Below are experts of layer 6 (counted from 0) of a mixture-of-experts language model. Rows are named router (the router's row for the expert), gate (a neuron's input weights, with its number), up (a neuron's input weights, with its number), down (a neuron's output weights, with its number) and show model dimensions 256-383. Each number is 128 + 32 x the weight over its row's rms, rounded and kept within 0 to 255.
Before each expert's rows: "gets" lists some tokens that make up at least twice as much of what it gets as of all text. This comes from a sample of Wikipedia text that the model never trained on. Tokens count by the router's weight.

# expert 4
gets: "en", "n", "|", "on", "N", ")"
router [154 125 120 159 118 151 105 161 115 107 146  48 160 128 122  34 165 132 219 149 163 156 124 124  90 165 142 108 116 135  94 156 126 174  86 203 148 196 174 185 134 121 154 122  74 119 130 107 128 115 107 131 126 111 110 211 107  99 132 157 125 107 104  80  98 160 100 197  99 143 137  76 128 163 131 158 112 106 148 113 170 118 164 119 121 143 110 146 178 196  68 113 144 121 166 101  91 140 171 101 162 110 157 123  98  93 128 157 190 105 101  79 169 115 101 149 127 106 107 131  55  80 139 149 144 144 109 153]
gate0 [141 116  63  79 101 170 164 142 156 125  95 122 140  49 127 123 128 160 161 138 128 192 107 140 131 130 158 130 124 122 104 142 109 148 225 138 100 121 106 129 164 114 117  79 170 128 129 150 119  96 107 100 116 146 148 137 164  79  58 118 131 124  57  92 173 143 111  93 126 116 121 137 123 147 157 165 163 103 135 114 114 149  85  92 192 158 143 148 135 153  79 145 141 101  93 142 202 140 141 192 105 135 177 132 105 137 114 133 123 146 108 116 121 124 120 140 119 121 136  98 156  63 138 151 123 169  92 188]
up0 [ 79 142 190 119 165  68 119 151 142 126 160  96 141 144 142  96  98 172 102  77 147 105 158  87 139  83 121 156 138 135 101  96 195 133  34 152 143  97 136 149 141 125  94 105  44 104 174 156 127 167 143 118 139 126 185 108 107 163 127 173 121 137 142 152  91 124 130 141 205 118  87  49  69 140  78  98 100 178 161  99 118 133 132  91 151 134 152 149 125 156 196 107 133  40 159 129  54 146 143  98 190 147  38 156 169 113 134  72 109 117  69 132 106  87 129 106 145 150 168 130 173 131 143 122 165 178 138 107]
down0 [101 140 127 151 102  94 122 187  88  75  98 137 124 140 116 192 135 101 121 139 164  84 136  61 111 160 128 105 111 172 131 165 155 158  98 114 141 116 112 153 152 145 104  98 102 153 207 137 140 118 120  83 172 139 134 103 110 142 163 126 146 135 106  79 117 123 145 156  84 151  92 171 172  65 123 180 106 109 169 125 139  54 110 157 142 178 156 121 128 111  94 140 118 165 171  90 142 160 134 166 105  80 131  93 139 137  82 114  98 125 102 130 126  95  75 116 122 174 120 165 170 200 145 158  93 108 113 179]
gate1 [135  63 120 168 141 152  76 162 114 128  83  97  80 124 119 125 133  94 111 134 150 166 133 114 129 138 194 144  95 127  94 106 102 142 143 141  79 181 103 152 166 145 171 137 162 134 111  88 152 106 117 165 143 146 147 141 110  89 115 139  80 101 150 136 134 137 186 134 113 127 119  81  82 158  92 103  46 151  93 107 102 121 164 103 142  87 183  87 169 113 164 129 106 122 173 139 110 149 185 137 121  98 178 101 139 105 114 187 111 140  40 148 190  51 146 117 123 109 143 144  50 123 146 112 138 100  77 175]
up1 [139  74 142 126  93 110  83 174  65 170 109 110 119 169 110 157 104 116  51 154  83 150 138 108  97  95 206 136  98 104 123 161 104 109 150  91  86 102  74 144 170 117 155 170 180 142 117 159 140 112 120 150 150  94 157 128 171 111 154 185  76 156 146 169 141 145 127 159  86 159 129  57 135 161 108 119 110 115 139 154 153 151 149 145 146  86 125 117 117  74 195 111 137 132 128 108  84 150 123 100  67 160 108  96 109 123 108 141  94 110 100 171 136  47 149  89 177 123  92  99  70 115  98 141 174 174 124  80]
down1 [108  95  95 145 125 115 111  87 157 148 111 129 127 121 103  93 128  87 114 123  67 139 147 151 169 131 149 117  77 108 128 147 111 128  77 143 120 185 178 133 160 156 119 149 142 172 120 122 141 171 142 108 120  72 144 119 144 128  64 138  96 133 156  96  96  33 116 142  78 119  68  92 163 149 114 112 136 156 152 125 143 181 140 150  76 177 155  80 140 107 115 109 110  76 124 150 128 163 113 102 102 139 169 200 161 125  99 156 140  80 150 160  96  76  93 115 132 123 133 153 108 154 118 134 128 111 164  67]
gate2 [159 127 105 126  98 130 132 183 140 130 123  99 150 154 175 101 145 116 176  99 129 154 124 118 133 181 152 156 156 160 124 180 116 115 177  91 112 148 133 131 163 119  80 150 145 161  69  95 145 196  71 112 161 125 118 114 179 123 131 160 142 196 113 102 135  77 142 146 116 158 142  98 122 158  29 109  99 163 150  94  93 122 147 146 148 129 126 125 164  94  96 120 174 147 164 110  93 173 150 155 157 130 150 137 166 104 161 122 152 129 131 119 138  88 164 162  90 140 123 117 135 119  97 154 155 123 178 112]
up2 [122 160 161  77 115 108 106 123 128 127  90 164 149 127 155  95 149 128 148 148 100 128 139 219 151  97 113 145 154 155  93 132 106 123 133 159  90 124 121 118 151 149 209 170 109  61 122  98 135 191 110 183 123 112 115 178 104 178 118 170 130 137 104  92 187 126 144 163 174 126 144  55  94  79 142 117 100 115 192  96  77 181 110 110 100 116 140 121 124 102 183  47 161 161 109 122 161 212 134  42 101  72  80 114 144 126  98 192 150 175 174 140 121 103 137  88  72 162 123  90 164 141 106 127 161 148 150  98]
down2 [109 133 130 118 135  90 157 164  74 140 173  79 138 166 157 157 144 124  87 115 156 135 177 173 115 136  92 155 160 119 156 192 148 169 128 172 122 117  61 139 101  45 108  92  97 154 133 120 125 145 132 113 112 163 173 155 146 133  92 176 108 129 117 141 136 119 134 162 146 117 164 140 159  90 169  80  46  78 199 160  77  85  97 121 144 167 127 179 180 111 126  79 124 134 179  78 153 139  55  96 134 136 127 119 176 104 158 127 125 131 120 111 109 154 147  94 106 147 191 157 101 144  77 161 138 154  73 102]
gate3 [110  59 104 191 135 146 119  91 158 132 105  95 123 104 149 159  96 154 161 134 109 125 107 153 117 124 133 141  89 199  72 158 126  80  84 155 125 109 176 110 194 149 138 168 112 115 174 179 157 106 150 108  88  79  94 142 119 112  64 155 154 146 200 112  74 176 100 168 100 144 148 155 140 163 163 123 155 175 119 148 124 123 145  95 127 153 110 111 123 107  79  85 190 141 113 156 123  61 127 162 153  86 171 110  71 125 139 160 113 144 129 118 136 129 136 117 115 110  90 128 174 149 118  88 159 122 106 133]
up3 [190 148 167 102 114 139 149 125  67 113 123 166 100 143  82 118  86 148 116  92 114 136 163 145 167 146 133  78 130 113 133 148 128 149 174 148 139 107 127 112  94 169 133 149 143 178  63 104 137 181  89 147 173 160 165  85 130 183 157 147 159 109 112 149  81  77  93  74 168 168 127  34 145 118 144 129 123 131 125 135 130  90 122 143 122  91 143  75 160 167 195 155 108 116 101  74 162 158 162  74 181 115 104 180 209 155 142  92 114 104 100 145 102 109 163 140 128 116 103 137  59 143 137 185  80 154 138 142]
down3 [156 101 123  67  69 132 153 110 123 140  64 188 174 103  71 113 113  39  50 131 121 134  90 113 180  65 129 132  90 119 132 127 147 143 109 128 151  60 127 159 145 165 100 126 152 137 158 120 151 147 154  96 163 104 127 159 169 125 128 126 104  98 198 107 113 146 133  68 164 104 107 127 115  83 184 144 136 169 110 149 107 132 143 139 123 118 123 150 102 161  97 154 177 107  94 123 174  70 166 127 178 162 110 135 167 158 147 133 118 110 139 128 103 110 149 160 162 147 184 108  91 134 190 120 120 169 115  71]
gate4 [161  92 118 167 107 135 144 147 229 163 108 134 162 176 129  87 141 125 170 129 123 120  96  72 112 184 127 129 122 124 209 154  98 204 104 145 117 127 158 149 129 100 153 120 105  84 118  54 184 160 133 105 115  51 150 141 122 130 140  90 148  96 105 162 108 134  71 181 113  92 124 141 158 157 172 172 129 190 155 117 152 141 149  74 165 104 123 126 112 126 111 145 139 122 163 140 139 122 147  87 200 194 164 135 132 149 118 106 152 164  89  96 118  61 160 138  92 111 132 132 122 139 149 132 164 152  89 116]
up4 [118 121 121 147 174  92 136 133 143 154 104  92 113 149 111 142 153  76  88  68 100 123 129 152 148 100 105 158 113  69 120 129 151 128 151 129 144 162 115 113 145  86 115  97 112 139 126 132 239 122 109 122 132 156  93 101 123 157 209 102 142 130 121 100 125 236 161 110  96 114 124 113 143 172 115 138 118  89 139 154 182 150 142 109 179 110 112 123  97 170 113 143  87  55 146 147 194  92 166  98 162 128 173 144 180 137  96 109 140 102  76  78 134  99 138 134 149 140 156 108 120 154  85 143 137 102 173 146]
down4 [120 145 119  90 137 106 102 145 128 131 122 121 157 141  57 118 141 118 118 138  90 109 141 116 100 149  85 134  93 149  85 151 159 154 160 122 116 187 167 100 165 157 172 101 131 127 106 113 160 124  97 193 161 169 149 164 157 112 136 101 111 126 146 150 172 136 189 176 155 129 138 125 122 136 109 119 133 151 171 192 147 132 157 128 119 125 137 111 152 118 147 116 108 148  76 122 141 182 157 123 199 160  98 133  94 174 132  70 124 131 103 166  66 159 129 100  92 145 116 130 164 140 165 134 102 129 153 122]

# expert 2
gets: "\n", " |\n", ")\n", ".\n", ";\n", ":\n"
router [128 145 118 151 151 112 150 139 109 132 105 123 126 134 128 141 121 135 125 118 118 127 107 125 104 143 132 173 151  83 129 139 173 162 152 126  96 137 199 119  85 149 115  84 121 155 100 115  89  85 147 150 137 161 103 122 148  85 127  91 143 121 145 144 126 121  99  91 118 159  90 144 128 102 190 180 129 116 132 151 122 181 119 109 135  88 175  89 132 122 143 129  98 140 107 135 148 169 156 127 123 116 121 125  67 145 149 133 150 131 225 151 138 114 124 155 128 109 138  85 124 129 140 150 170 110 112 139]
gate0 [146 104 117 152 105 138 145 167 126 119 168 100  50  99  83 138 130  69  83 122 114 168 180  80 143 110 175 129 130 118  54 173 220 154  99 141  89 121 149 104 121 166 118 132 146  61 103 134 136 118 113 163  99 161 173 114 159 171  99 182 184 110 136 124  48 138 103 144 152 133 130 158  41  85 174 140 140 107 100 187 101 158 146 160 125  80 218  84 144 180 143 178 141 120  93 178 109 118 126  99  59 232 156 167 115 132 116 154 115  84 141 155 107 126  95 120 142  78 156 124  83 107 144 126 134  94 157 148]
up0 [ 83 137 111 130 137 128 146 138 126  82 120 153 123  84 145  97 158 122 148 221  85 106 135  98 139 119 106 160 112 149 138 140  56  77 163 116 182 163 132  79 161 172 104 198  89 198 114 107 158  94 136  70 134 150  96 129  95 125 140 119 163  90 136  97 165 101  86 151 110 106 118 161 145 109 154  99 100 147 126 105 134 154 124  94 146 141  98 112  90 164 122 155 144 146 117  77 134 179 160 137 200  90 157 143 191 108 134 128 156 118 156 127 154 146  87 112 103 127 179 116 103 100  89 131 127 150 115 196]
down0 [130 196  78 171 104 138 131  65 125 141 128 152 107 174  74 123 154 183 131 134 109 136 119  63 180 190 104 112 111 106 106 115 129 165  94 133 125 144  95 141 171 109 141 130 138 107 123 120 104  85 141  95 154  96 123  81 149  89 155 137 152 159  86 137 119 145  98  92 140 120 144 124 113 131 181 159 141 129  99 179  91  50 109 155 161  68 138  54 130 153  88  90 143  72 131  78 185 129 136 105 145 111 156 133 152 112 131 163 112 113  79 134 116 165 101  40 149  57 121 126 150  78 153 130 127  83  85 117]
gate1 [112 124 124 147 139  90  60 136 161 123 104 115 137 113 122 178 125 175 124 154 130 125 145 145 131 138 102 127 212 126  98 142 205 144  84 138 100 143 142 122  83 137 134  45 117 186 118 147 201 121 201  88  85 195 102 105 135 138 137 149 104  95 196  75 159 124  82 127 130 172 216  87 138 148 148 137 175  71 119 133 163 103 130 110 104 114 103  86 121 157  80 129  83 144 133  96 115 134 164 131  86 155 123 135 118  92  99 162 187 128 175 130 134 137 113 105 126 156 142 110 136 121 123 159 106 138 105 117]
up1 [192 119 109 123  99 121 107 203 213  50 141 100 154 126 101 134 180  93  92 113  93 173 141 164 114  84 122 127 155 172 109  93 154 132  81 148  97 155 154 170 148 104 118  50 162 157 103 154 148 137 124 155 138 138 147 162 139 128 145  94 139 139  98 100 122  79  91  94 168 141 134  90  83 131 151 215 147 159 130 130  85 112 188 177 138 114 107  88 140  68 150 113 129 137 120  98 113 111 107 112 110 126  86 145 115 183 146  68 158 108 160  97 115 103  94  80 109 101 193 125 140 137 120 176 125 155 145 147]
down1 [172  82 105 124 106 152 104 117 104 132 168 196  98 197 133 118 152 106 180 107 127 177 166 101  91 132 124 120 160 157 123 126  94 154 162 160 105 107 118 133 114  99 171 107  68  91 108 116 115 157  62  95 153 120 129 129 211 146 117  97 118 135 115 158 120 106 102 119 104  96 139  63  85 118 132 160  85 117 125 167 150 123  95  96 123 145 135  76 109 167 131 137 119  79 108 112 165 102 182  35 143 120 114  88 143 128  50 140 139  92 155 182 118 121 136 176 148 120 158 140 129 133 141 121 119  96 208  97]
gate2 [123 136 122 112  94 105  38  93 153 163 132 146  91  68 111 215 148 153  88 134  83 129 196 147 137  89 137 170 142 120 105 167 178 103 115 135 150 124  96 168 170 132  91 133 101 164 112 133 165 181 205 193 100 153 174 112 170 104 116 155 166 167 147  79 147 159 125  99 109 186 148 142 126 164 174 124 130  79 125 199 177  79 145 117 146 138 156 119 123  93 125 148 108 132 137 155 123 121 153 133 107 123 117 182 110 116 149 158 110 192 121 174 206  99  91 102 170 120 199 106 159 107 121 101 122 137 126 169]
up2 [107  91 154  64 146  92 153 122 157 155 144 123 154  88 136 128 178 115 158 135 168  82 186 122 172  83 116 166 160 145 144 199 134 141 110 108 132 140 169 101 116  87 111 112 117 122 166 136 105 167 141 123 134 118 121 135 152  46 119 162 122  81 139 141 144 104 169 119 144 191 110 139 167 131 105 121 133 158 159 118 116 154 100 128 149 147 137 166  94  87 180 127 143 192 149  65 128 127 187  78 167 132 157 110 148 124 143 112  88 149 146 122 152  88 181  68  96 159 153 124 154 136 216 146 110 122 100 133]
down2 [ 82 211 136 117 105 143 100 163 140 101 151 106 155  92 151 177 113 117 112 115 144 131 112 167 144 141 144 161 118 127  85 179 116 210 255 138 131 142 156  90 132 113 125  94 204 101 106 166 113 102  78 163 148 181 111 164 153  84 236 165 157 118 151  77 149 144 121  76  81 109 102 149  95  98 119  96  85 201 126 113 126 110 140  57  87 110 148 155 120  94 107 114 170 167 163 142 115  82 156  83 127 106 141 160 111 144  71 129  79 115 156 138 124  77 135 155 127  77 165 138 133 109 106 141  64 119 164 151]
gate3 [149 136 100 123 162 149  46 133 125 135 157 185 150 125 140 150 118 163 173 210 100 128  92  75  95 160 151 158 166 179 137 133 113 120 124 132  16  64 159 126 137 127  81  80  85 138 114 129  92 131 135 160 151  92  94 100 176 131 147 140 163 158 104 108 140 101 128 178 134 100 121 145  79  64 155 112 130  80 176 168 144 150 109 141 129 104 128 129 145 114 152 143 161 184  57 118  88 171 145 129 134 142  98 109 162 129  78 134 134 179  56 109 151 130  82  98 100 186  74 121 181 135 175 129 171 114  66 192]
up3 [132 124 149 142 147 108 159 110 153 145 113  78  79 102 194  95 164 106 163 131 127 133 187 145 146 109 113 119  82 103 129  96 138 134 109 136 136  99 140 154 138 155  84 175 127 126 147 144 128 121 101  90 128 113 110 122 154 165 140 151 106 154 147 154 121  66  98  92 121 157  79 150 158 159  87 117 113 219 134  79 171  44 159 142 148 135 142 110 114 135  42 131 190 123 122 140 117 142 108 106 127 160 123 114  96 131 121 109  92 164 179 103  81 117 140  69 162  78 144 143 143 103 116 112 150 109 118  99]
down3 [154  93  74 156 109 156 136 100  47 114 100 104 151 170 205 175 134 129 112 119 117 114  99 147 140  88 154 119 116 156 110 178  77 159 125 114 154  61  69 135 130 143 149  90 106 107 111  90 129 125 124 109 144  89 101 104 148 156 122 132  98 147 146 144 124 200 167 184 118 111 123 155  81  94 116 109 163 170 167 134  79  82  86 112 128 154 105  66 183 164 125 121 104 120 169  92  81 140 110  96  63 130 136  90  99  60 163 149  99 201 197 114 151  87  72 106 104 218  78  89 133 133 147 146 126 105 142 126]
gate4 [118 121 131 170 175 187 131 144 184 143 116 144  88 143 174 137 109 151 125 128 122 142 174 100 147 113 120 121  95 123 105 142 166 108 153 144 126 174 158 120 107  89  71 140 111  82 112 136 146 139 130 116 122 148 122 148 132 149 111 127 125 118 149 118 103 120  78 101 172 134 138 125 133 124 201 137 118 139 152 210  99 128 122  78 143 137 192 132 148  97 152  41 190 101  72  79 138 155 123 103 198  99 164  74 117 186 169 175 121 117 102 208 143 130  93 167 114 106 151 118 140 141 122 109 154 156 134 122]
up4 [174 101 147 105  69 131  88  84 108 133 152  93 164 155 116 145 143 117 121 139 155  80  97 131 109 160 139  57 116 115 134 115  94 178 101 162 134 104  85 109 156 129 178 142 152 115 160 105 131 123 114 120 127 100 111  86 192 140 122 146 112 177 117 113 167 140 103 129 136 157 135  80 142 164  59  66  89 109 137 104  70 109 130 118  90  98  96 155 114 137 106 182 102 169 154 147 107 123 107 138 122 113  73 186 125  91 128  69 155 145 120 118 130 169 131  84 133 103 125 176 125 152 109 150 101 146 132 131]
down4 [152  97 212 127 160 102 163  98 139 134 139  80 194 168 133 192 135 111  91 135 136  98 120 115 170 130 113 100  72 116 121 105 126 119 132  78 113 112 104 114  74 142 130 155 135 162 141 120 125 139 151 110 144 212 118  60 161 125 169 144 124 138 127 129 144 106 143 116 118  69 106 172 113  97 112 149 112 163 142 113  84 120 135 104 130 181 123 110 107  88 119 159 132 102  54  84 107  83 124 129  96  77  95 128 153 120 143 112  84 112 141 132 103 149 111  74 101 128 141 128 114 138 105 154 166 160  86 133]

# expert 25
gets: "-", "m", "l", "p", "r", "ul"
router [122 119 131  82 147 113 171  97 122 111  75 163 106  94 142 130 112 107 148 154  68  82 112 144 132  88 139 157 140 141  55 113 137 148 127 103 100 127 152 115 104 179 159 152 159 150 146 157 118 158 105 158  50 147 136  55 155 146 120 128 121 125  92  93 125 200 134 160 127 149 141  62  96 114 140 150 177 156 123 178  91 157 117 139 164 122  99 101 147 138 166 192 103 145  89 122 150 123 105 122 156  91 119 129 141 135 131 145 139  78 119 184 135 166 114 126 135 149 110 110 162 106 161 142 143 147 151 138]
gate0 [ 85 136  56 116  84 146 123 143  88 209 148  80 108 110 113 215 140 145 156 171 113 153 134 124 131  56 145 118 115 145 102 175 123 186 102  83 152 152 175 101 128 180 118 131 150  71 119  91 111 113 165 133 110 124 103  74  91 189 126  87 126 103 124 151 118 166 124  93 163  54 149 183 133 135 184 172 114 153 142 165  95  95  74 113 159 124 146 180 113 179 123 143  81  97 131 143 164 197  98  66 132 193 122 164 104 111 153 129 136 169  68 159 120 112 136 104 179 130 135 154 141 139 138  96 170 125 157 116]
up0 [ 50 111 144 162 116 164 115 123 107 119 152 123 111 146 119 165 113 113 135 169  86 167  59 126 151 120 126 122  89 124 185 192 145 112  89 118 136 135 162 167 109 132 138 135 182 121 163 159 132 110 127  95 119 134 110 138 174 140 101 177 125 107 123 167  66 179  78 153 156  95 128  91 132 147 193 142 143 150  89 167 164 133 114 151 136 118 153 107 177 205 146 127 115 141 155  86 113 138 145  96  97 150 174 142  69 107 105 103 117 172  85 119 148 162  88 130 148 113 141 136 144 149  99 141 152 112 150 132]
down0 [143 191 111  77 143 168  48 163 122 141  56  96 119 106 154 148 131 140 181 184  85 142 154 217 109  46 110  76 102 156 135 148 195 104  93 102 115 110  67 128 130 154  89 190  75 106 146 174 160 138 123 147 114 125 135 120 110 120  69 104 119 112 138 133 125 145  93 116 104 141 149 123 121  71 150 137 150  96 135 170 150  95 162 118 131 165 116  67 113 121 100 110 150  63 188  93  80 150 129 138  87 141  75 133 132  92  78  98  87 122  98 103 171 141 124 122 147 120 110 159 148 140 155 178 134 141 108 101]
gate1 [175 126 120  95 141 123 125 135 120 107 124 145 122 140 122 160 135 149 141 185 133 163 161 180 103  98  42 116 106  72 138 138 150 176 108 188 124  94 186 135 123  74 121 128 187 133 127 138 109 102 150 175  84 111 175 133 149 196 108 123 154 163 142  97 148 196 149 103  82 116 128 102  84 111 154 144 102 160  96 209  94  46 114 138 107  38 115 131 132  82  72 123 146 137 146 134 102 148  77  94 179 153  98  86 142 156 139  96 115 103 167 133 114 137 117  89  56  91 175 119 151 134 195 106  97 208 111 156]
up1 [ 95  79 117 157 138 150 142 167 171 112 103 196  81 122 122 154 138 120  47 150  83 141 107 100 101 173 153 114 183 140  75 128 139 113 172  88 166 151 129 166 174 162 128 137 133 141 141 108 137  74 113  65 117 151 130  91 144 150  93 112 140 124 102  97 153  57 115  92 155 112 138  99 177 130 118  95 106 194  99 145 144  82 148 145  71 122 130 110  98 125 157  87 166 127 109 128 158 141 187 176 149  88 171 121 147 124 157 139  99 174  97 137  60 100 115 104 117 147 133 134 122 110  93 143 121  99 118 105]
down1 [112 114 108 121 139 143 145 167 125 107 138 177 147  66 156 134 129 114 110 151  96 145  99 194 112 134 121 158 126 181 158 169 130  68 180 147 108 119 155 157 110  92 140 132 153 134 101 137 164 196  64 137 147 144 150 144 167 137 134 148 148  84 161 134 121 101  83 132  82 159  81 102 135  91 127 104 149 107 193  94 152 133  62  88 136  82 182 104 140 145 152 111 181 110 127 154  83 117 134 182 177  88 100 134 101  72 152 113 103 175 132 145 125  80 135 143 139 151 101 172 187 144 139 156 126 103 119  71]
gate2 [110 102 108 143  75 122 135  60  87  99 187 156 117 128  98  95 158 118 185 146 139  53 115 114 154  96 115 158 115 152  43 113 159 132 136 114 159 127 125 132 120 184 152 185 118 171 176 125 177 111 124 198  73 139 160 125 127 112 134 131  84 133  94 148 167 154 118 107 120 109 153 127 117 176 150 131 131 170 157 181  85 158  96 119  89 160 104 147 154 189 133 116 105 133  72  66 124 137 133 134 101 117 131 105  63 116 117 154  73 134  61 153 117  89 108 105 141 138 113 100 126  83 188 120  98  91 172 109]
up2 [129 139 179 156 130  79 175 118 167 112 125 202 181 177 160 176 170 170 144 217 114 119 121 128 115 136 100 130 156  89 110 169 145 172  94 103 138 132 103 137 129 126  81 131 117 127 148 120 155 134  88  99 113 125 170 139 130 149  93 141 103  88 107 107 140 104 132 115 122  73  78 149 100  71 132  92 169 123 157  91  53 131 118 132  88  90 144 109 137  58 124 121 153 110 101 207 119 146 204  75  97 105  94 116 142 122 175 118  70 103 153 151 148 118 116 172 180  84 152 136  94 156 168  60  82  87 153  93]
down2 [126 167  78 109 107 114 175 132 146  76 139 110 148 116 143 141 142  44 109 151  87 106 115 169 161 155 106  96 124 131 146 112 161 149 128 133 122  77 104 174 193  98  99 176 129 174 117 154  96 121  98 174 143 150 133 116 123 131 104  71 156 121 133 124 136 168 114 145 125 101 163  85  69 138 167 120 133 131 163 138 205 129  87 194 138  83 123 105 137 112  91 125 192 153 163 106 166 174 142 107 115 126 121 163 152 111 171 120  75 144 131 117  99 194 184 111 112 131 127 152 134 126 110 128 114 102 160 144]
gate3 [136 114 105 102 140 138  94 102 173  81 162 141 113 150 119 192 157 139 155 199 103 119  99 127 132 144 123 159 163 116 173 144 152 152  79 114 128 140 130 122 128 168 117 105 178 114 150 143 148 121 105 177  96  74 118 155 136 120 187  82  63 159 191 190 135 152 140  91 162 109  47  96 181 125 103 162 157 150 116 202 131 145 102 116 160 133 177 128 127  76 141 129 154 134 132 151  93 137 185 134 141 131  96 105 133 100 101 117  96 112 166 127  74 131 121  80 103 110  76 160 116 165 190 147 140 101 111 140]
up3 [ 98 130 194  52 165 144  86 142 108 153  99 202 133  53 130 137 134  94 139 133 153  44 143 126 114 174 109 104 152 136 115 127 145 127 139  91 136 139  89 134  87 112 118 138 154 108  99 145 125 126 127 117 115 120 201 149 100 113 157 181 154 122 114 125 131 132 105 117 141  97 186 158 122 146 181 100 107 135 132 137 156 126 120 133 156 118 111 109 102 182 173 174  84 145 108 194 148 165 114 147 154 148 174  81 147 166  85 187 100  83 166  63 118 115 189 191  90 125  61  84 115 108  75 154 165 144 142 134]
down3 [159 140 138  57 148 175 183 127 124 127  78 108 170 118 149 175 164  59 159 131  92 119  71 122 163 176 165 135 105 137  82 149 146 109 153 120 164 121 108 173  89 139 107 162  34  81 119 147 123 148 102 183 113 147 149 147 120  97 120 129 150 133 115 134 133 168 110 129 129 108 132 145 154 153 145  45  74 170 102  83 162  51 120 131 129  69  65 176 112 115 138 159 134 117  70 145  78 157  35 124 136 127 133 135 143 118  92  82 170 123 110  67 101  89  96 144 140 174 112 130 101 115 162 138  76 154 183 141]
gate4 [ 74 103 104 138 101  77 124 178  91 154  56 165 100 130 150 126 122 155 140  71 144 150  93 158  97 141 153 220 143 107 108 204 148 187 145  69  84 101 173 166 109 130 159 119 172 125 142 144  90 126  71 124 128  53 193 182 120 131  76 133 172 112  75  99 188 172 170 162 123 113 139 124 101 140  99 144 138 155 132 166 119 169 132 147  87 119 146 121 175 154 148 118 147 197 121 145 185 111 106 169 126 146 123 104 105  97 154 148 108 108 126 161 181  59 180 101 139  82 111 121 108 101 160 120 101 121 130 136]
up4 [114 130  85 104 153 120 142  81 114  99 193 128 133 144 197 113 127 153  80 116 175 174 104 119 134 137 148 107 125 113 134 129  98 166 124  99 125  45 164 147 202  93 133 120 123 147  86 129 147 172 104 102 133 166 111 131 132  91 196 132 133 159 140 129  68 149  98 144 153 138  90 147 148 124 116  85 149 129 139 153  95 155 116 153 120 127 152 177 157 198  95  45 127 142 156 184 143 128 174 141 168 153  86 112 157  97 141 109 142 121 122  81 115 108 106 111  98 108  81 131 191 128 131 113 161 145 106 167]
down4 [138 130 147  90 135 156 133 141 100 139 141 157 103 167 189 105 101 112 145 131 172 173  81  80 116 105  93 102 139 174 162 112 123 119 120 165  88  98 140 139 107 137 170 154 123 132 141 108 127 127  49 161  93 105 158 225 100  88 102 148 170 120 104  99  95 146 133 157 155 141 158 125 208 126  91 109 132 120 157 146 139 169 117 163  79 153 145 133  73 121 121 158 155 118 136 106 199 163 132  88 125 169 112 128  75 116  79 130 110  52 157 115  77 111 145  56 188 124 133 148 143 152 167  81 154 113 106 166]